Experts of a small language model.
Size: 8 layers, width 128.
Experts: 128 experts in each of 4 layers, 32 ReGLU neurons an expert, 8 picks a token, a sigmoid router, a shared expert of 64 neurons.
Training: a variant of SOAP for the experts, 5070 steps.
Below are experts of layer 3 (counted from 0) of a mixture-of-experts language model. Rows are named router (the router's row for the expert), down (a neuron's output weights, with its number) and show model dimensions 0-127. Each number is 500 + 40 x the weight over its row's rms, rounded and kept within 0 to 999. Numbers have three digits each.
Before each expert's rows: a language model's description of what the expert responds to. This comes from a sample of Wikipedia text that the model never trained on.

# expert 31
Table cell openers
router:548547486545534550467535544546515469457542515501446495504540438454521541539470546529475546522503553485533468443542442460436439526559480447477557529542551465517484450449489444472539512494441467548539566474533545460451467562438478471454531544474525546453452478489544541465441518538523512529530559445459517511561448440547457527437455475525479462545470530548520472532456546471442449509537
down0:558529502567503464457523544500482401522507415498605536507470512469547518517580539463436453499538597528530539459440499451509479481511499475468499535536470458483560455575513518466565506524509475529462465490491480456548530522507414542487460437485520532540553499452501478516506497520536533415478560530489468475472411437529550559477544504504537480543493494583482473507543490453539462479501
down1:463464435429492546497434527535485501511508542464444521433463566438477525517501512529558522507545509469487512487516440490521505508518502559566536560515541490486521528480476438429527546455456520477522448542503470498469483432640553481445431440559532472457522536540459551516532498468464511468491535481486467444526503485551494528464488511453421485543546438518515402542560550530483536491497
down2:563430501477470499468515553464527549439508558539484453510474535579482526479456492512515517540534521616460511487433494501479567521501457496511575486536479469545438472461546472463549436423531568523549512462476555519471434577476497493479575434529511468580508532496510505489502491446506587458464485466457497537524503508470468488571548519432526438494492464512481432492484528509426512483466
down3:464448554522541457514508448545512499544540425501540502528514558517509508524521523522525531525477513523451469485483503509524535457492513532463545493407488586471527452550534491523524495618553581446507513587514482480478476477489484529484584454514540490487511535461538429521550464489470418529463477550540477451477468474470497514522473471389558577479505484603482481542512494558516468547542
down4:503499581508513509549472559434488516433523542530476378500515589562538486456436489505492502538515504465539464475529507526507481472545458550504522498488497455520454447428511576449512511536547443469503527548448510510556584451512424483441427528556525488556472486504511453469537446488469502438480486502489517492576523555521540494508486513503466470501520473425568472471470525488415533571471
down5:470457471536520534463509526515564575485521468584480582539512501580513500509484468514548518526466508512510503433517515540537533504542478452525498500455466478550530526514418544462484554500528547549484640516501490491452560464494545454520473571484474519424452492587449500569474522561450440462471541496513466483432516512504450495541562528513562514520510502524484508492448482527554430484568
down6:574545540483556436504486440530464486498548487487518502512469554494504526447533560435463496512433489594491453510537515447450579448518546509522520427491443481499548504477463430467487474510542479463526508504527514521563524532515426528525585542496537497541427477518500580485378435501542498505431523496547450517503576552547527517470492482530547438483476508502464542488477542487545474511460
down7:574484504528526451464519509486470462480478512444522528462547514489474474475479540528466514533536505545485580514480509543603513497535530499529476558531470539499449457543485513484518531428534543507489479488471598520584505532505480461532412380489508469527490452465503488439516466504477435530486540504481514471498478485486602544591497456522496511539481438512469546421458426535545492593538
down8:444584516490515521539497540569536412435452539522576475504503522455465431500568467462369468416554544518442523506493491487540468523479463551490467496484495433463492510492513524509488474519534470513546509468523468505511513473520508523492514532477532573557529519478512541463505479391566470459466454515533484525516488550427374515463524522572488521526457496541502487513473516524445459486476
down9:484475394480474498483521452566428506510454514487496422450518432549481476523540486462518562476495501465532428466452559503400460496472477517594544576481505451525507493521433528448494526456452472506457555497483471482496513442522565502511545482497437515531525482436446420463463446479610480461515527506495559500467516554499473402518493535517484488548543547514509516517492482482529537522509
down10:445456445477512459408508514427469523512467472462440510490498508547455546516469529571465422435481511521526504511488422585464592473508453503499507481521499419522467514475557558527478534414510515481514502476471413479495531483467513553487489482499423547503461496490553526515528484459515412462512437474482499432555560571527496554497497425564470495516478483456471464443530468485453533468483
down11:404549381483500524554532507520517530500456495510514462448431480429489492531501456504467496499496479519523440513423484526528500538505514534547443542515440478476491502493611524443442498403552468492497525481563456500557534423513498497526465502527445475546606462551495513477502554478484586478507445481504510496571533523474457525580508510526499462513478510519558492498566507479543494448545
down12:452441481479512469473564509475547447500495512484517538482511451406536523434592564470573540556495539497464462494438502503527458537502513469586606489423476470561493478499509483528425559511498548516488478535497453544477549499558477534505513456509451434466572485481498557427470509521473503544464548504478504537540449497478504520586457439473511497532489547486530475518494457432519443457453
down13:433456518432508533538510504500631471510484499421575572493505521452547489489462463533500526500433466533564446451569440531450448547480513477557444505439497519511491482537493446518457496557517485534505483497469571533503525542501536512548498485558538513483528517555524549538501472477556464549467475566470496416517514512530497499581485558444495525541499478490536551507515489583570536530551
down14:534492530531492491515512468471441539495499482502584466535444547537508483452571500478523631470489485560526494502470428473474478508466549497499469423583492524488481493530433540576491550514559528473493558455596512493484573482454483504523517519519483495553489536525504439513525479502460479556545434519465482508548485471504474546601547538481425536597462495556491517533491520503539456530438
down15:527491479472495540526501434458456542558555514462524573494476585563524450500511491473518459444510523472491538584527554432519545429517519482512413524545493542480448441489568514481587456497499527451512521374499480465595542511474513492521499563444515495528571505470504531570475505471511501466530529573488430534543497482491486478514443446544529432503540523472501535515537491507555476510497

# expert 51
Spaces before years, periods
router:542543506544532551467546555537512466455547531495442490511531445455525543547466555535488560513515550485529466452541460462448430531551473448482565522533541473524483452451500446486530524483447461544525574486535543451454470563438459462465540536490550550457460494471541542463430519546525506539526553442491508527551442451539464524447458467515484468550461527545527455536452550462427468492549
down1:400523577525485507504507468506529419553531544478455547513473480457521515530517501478478543463535533534469534403491509490491435510483455444527557537567487479488541480567513493504475535506571464492487530478531498523479460558461448533483504553451518511484451423524429474471455511482447535543469436573539548524536529492458456473533504563577492551535491452553430448545486473469505580572484
down2:483488602582504519566616505588539549521487552480573427473477442566463496531511447534490529517541489476490548485475496536481508557556459473469584476443567501498527538450450533465450454524514481484504532454490520531478510516495482472529487519500460551501476540506537532519545537458496554486537509468483516447572485513522574499544481513535464441465538572429549459492454532493580490494475
down3:572558513502435492458511426486580548474484495449495504568481572522468527512459513415507509428457550498457534456560511539531520573518494466521455497572472507495496550477502468597515534505476535530575498500535440405483477547518469464431516513529569491440544501536537521442490564546491528451516425543529522481544538491557494456468530519499515555517462452514446513486549507527499468445515
down4:559482463482514478496528505537499500487444458478475477537468547505448411512460450491514510473594446473531496492456517459546505429486450581489494531520500418502502548497459503556474484548499494453496480461532509550505527588407518538414496482498520518537466521530525498451493483538441504560562436453508494452490475524443537555540570502551504488470574450470523465518443505467595509580443
down5:491552443498498506478529577595570543456530499476481509507474518527547483441496511484502502497493525525483485490540368498532471574506516422525510550549422456496571479488500448530480507464524495456467547438492557433597492484439491511492478544513452452531551554479535556534520553475472457567485545458520518525446486483525475458484466474487484593523517435583473476506450513449506490501534
down6:502604500506409566416487492453535470470458493474521516495548519441452505552534521504520445556478556476496496566530598525533486535496509480509512430495501506492524550477504590505460468496527414507492516496479590503484546453476489529514469519454478555509502590501448490538471494457425497468583525535483449540461532446523505526540515467478486533469476491509508439574552581500533481456555
down7:472544472454441508430427500484521467516489512510478488523514588476402469523461528446565550524520492594538520444476467415499553504521428523506470462497516505550539475466591458480394464495557426497519496532429430490513549563546479437447535558511534493506463488484486525552543492489452495509510430526485476434504477477523534501520492504462463470558418515518501444483497520471502529482505
down8:519531479472489521454519510503425540504545384508464499509534456439555439476528449501518468548417527496554517504475511488458451471502526511549484415472455481523480456491525417528586492513502403489484496494520448492440481505572523506466557565434533432445520530485557537432473490505529505483488476496462504491500469432408489476529476494518511474425498464573516488530575516528498529447442
down9:525551433450535474460473519470520510549440493458497500493549436518546554525463520448528481521428442581461531514481565493498445557499544517496414504521496424498431477508519504430494504510489542500499508483520517582607501449487520553429517469508534517511530470506568458536443442578508538548557551484501421445454526502532517547490483495478545547497498492500487492494496530570392523508472
down10:502494507498558471533492494524524484497548444513558491532515537534506474491549443441482592499571444450471417427529512501439455476467584579565478441523475509539522462544459488417458527472534460514593430494557530463498519472430479462480589592497459545525513535529472515482487551538524535550463545530524493466500520486509494515516514476434546486468493477455570455482537498550504467488516
down11:513499512445534471486490540488423497510510478381506486419519543513481506495520489509481479551479455503421468524492491483455443435473476522477565510526480411487532602454550558527542529529589535520416502537513469481511482440500468483523501497550531457514594568531513519494461493415488483467443554494495481464462513432534500522473478467503497512442545468465510463559501471512610530541524
down12:509564544509481418512525529481526482591461450493523485445521558500521489514542564490504436461532480517521494500426516521439508519485467490553478509440467506468518493453545506465526548498519474489441522592552501539480520509460503562477428548449471506526539575475456466542478445522502449510557562508459485504352526499487503516544456494536485499474509475424550593463459460542553439492516
down13:540458439528532436547433452397505546479496449486450562500515550452509469424530415491517542465460536496452523469533485496518472474511520494524578546491525512523515489497449539463468518550442496507494417529546535554469453542416476534539424506539446493489541519525525511491531463571528573540495459473547515551531514467462500495403491467496459448475510488490568525441491506500498472482412
down14:423556465508556501482435603513497450466520509506468536489566486554532463475479511528493489489512454532543529473465513464525584460419484430513539486513531473534471503531484580559483537435490495529505537498440484515485477537505474528448496508548456544460459504505525498470469469472610626503526558601553474531441495519524524502500492494453463445538509523518495407471530461506534510444479
down15:522539532508525462569516459448454526442440498476551511530408528582468503593506468543520461506433459509523507489538486524530434464443454521544446491478544455485489502506581542450495487482505549520469459460456579549459458431502469465555522449521492520455524463508492521464484396500437460504504477501486517536553491487460484570525500490470562431499511563494531563488488520441581548464521
down16:528519469420529530517501482542555522499557519581565483494489495489526476509503501525419546504537469476507436548566487507541533404596573498500550540502497476493494455519491559516584503497497466511507491506523474532540556501500497505504496474486427480464531427457511391554502554496510532574503536450576486502459544516518414449501455487522470515551479466511533546536519571548563453432518

# expert 9
Table cells, names, dates
router:554541459524520523526536537518512466472534526561463508487520436477519550529484556552468560536446547562472477439528471467428524551562490457522529504529524500501459480467504454444502580505461477576562579458514482495495482544441458510460534536513528549471461454522565534465449482500523529480507554432487506452573472455517461463405468450514521443582509544542509490527482536494424458496569
down0:540561509516479562583476415526491492461496501513486489490520512486500484458456456573466524498504554471523449538511464465502456511571534547568519550519514534481537549455455485539543417493628508493484506513514493402547512504539571525513478402487483556493504519505559527478476603498528471544479515542489558519517436465566531517501502560490478484524513442466553457481458564541491486529442
down1:465501445521499392501493420412562470481446563449535472540479482520506546402473437499440534507420487487498498539534544499563508470500522527470520477490495537526524533531504498506503464557476504461478484485475433494529546554516470488495449393447416447501463491547472487565525532508488515552464489505499522483510483457481503428550483510451529578416483492502522493507513559467484593561463
down2:524462608460546476453527478516450543519429500497528504511506491543542506561470495534455548512382429487491485556534480500488513476445471476510521555512499523484437458504441483491493478466573485510474477533538454467506510550469469552520471457530482482501468505451498447539503589475452502480530475516473475451536540570470545465476514485425567501553519435458582540526526516622561559500495
down3:442483411439502464521519493531529475462522513516427539427474533537574502483520397466518460556551512559498501541454467566488515464382519512498480559504489477536502521550521506554453508455497476467551478528499539562428584460507481524510531585535508499559485499464508535496591483450544519503445522535445415468515478514487468515494481508490515476536516519551518543516541498569458477538568
down4:500504452566509558515438490508427501512515540460487471555452479505509570502552538462530485488507461564544540553444575443478513535475540440473443434521501611532522509502556460516517403505533527477533457549511533549488521500526463499549481459458471473477493469480459423423551490562465563406437476509535448498531465443537506525494520483539521546481497485442554536443475505482542516504521
down5:476518525432547435526464413458492588467525425515453466462548473506484516539543549455489490486542541581522501454437465481447484501487470481526424427482562468548526468470483523494502498486564476492469484545481469511434485491589500557482467488543547495488530470546553421486427518469532489511519505489593446531494469472453459469472495528455536508504523537516539457413495443453478464474425
down6:587524500519498493498560494531514385457490502493555506480462522482469540501505445453550543540498556376515557539507526450492515490532488490505551510475478467519519432521531535521494554481489591529554550479467490465519489450524504547467525484535561574506478536573524493432502506470525508516553525485582523495548436467547469543517389481566506476533540560524473557482502475490507497428556
down7:436458515488591531533477406546450473482503463457523531511462483567506509481519518541502425498526471522496492545471452521522415525514503542486530544623478494552522490524541486543531538520438541406490459504489561496403559498491581480517483503523486482500509542499640502477481547480454531488440512523463579555481471533463502526533459464505506491529519502549510457497491506435488521459467
down8:491518540513498514492539535470543460520509450540544473555537484423478502487499546514538560483506527519483554479552511472467500488548497527552537542519450522507417486520472433523500537506444559585454487452463437491536442583492507571406488539481483519540515490511486454528443475475506427546441474523524487473513529509433639535510465493526494405554542575465494459530511466495475559480514
down9:488485522500508450515495561459509527453575520418511447524546489521472619536584567477540479565460590492493496503471495392466529453534510503495483522556429504491485523449535475512517470479541480491526467479562504492552460485521481504511566506450459482503458488546487477496496493514462463544482481483571556457460427546469508558544484503483555481498437543468537454455465444448479578531425
down10:533477522508451503576471526520410466432444501506612527507476481488483523581524426530522518485454580561469483494509495545582494479471504557520542544493446506466479462493497500510535490533434528510497495416566511497507531435506495527516547431543504497480512540530533454429477437503472517521512453540523583499505563423467506528547439535560510496561555497468460551518558493524474445497553
down11:503407483475403468467473478469507416463503476508461508441528513441487504531488521474485524468454487494494495525434447472500536487505508407546490516504496551468522489470446425488464485481501477518459545507496524518518582509482539517493547515597514543554496535535461503564467498534541499512542465445439559450442494625503541483516520443502520542606518562543440465483552563512528490539464
down12:466538546481453551529466530511480511586504465522555467525504506515421469482486471514476481507450508477504512559563506509568571462538476448388504519526485602525478421538490503402563513490469490514518491499550497467522532503439532453411473496429518461501489521472443510530484464489491505413550487503478530569473495385575517573474483532485492489517441462470447484473472509458481501491492
down13:493457432539564450475515515533533567491505396493586453485564484484531437490427502492495477512505538509526509470491544495415495435519412571456492471508510444524485472513482448479485498496445533533496514505505463534529583490462515519409534456504598562544478489584483512533469477539458490487475550533561432469480495540511548498446566523453480495530487496506496482511475511551482491394510
down14:537503499410505530536479525504537505480511532503502555442503499463452482499487452509514505477529518518489552479486555464574494538463463523531467467474517476501507435508518497533522545426505511572482464467563484545514417495434470465458451560557528527570507490568479446497565495514448515478608505450507541502559550494582430491475558507443542524495605548482422544421471489517526444512499
down15:524450548547531555515495574464523540523432578381541500526434467546430490460413530529475485547504491463444569513535551511529565494458537502547464505449501455488471526516515457474537444440486468527490487520528482451516473419504436429489453523500552496453509502482463484493525526493476510415498451564554481549470503513502516525447470559521489484479499436479534446529560500559528507485429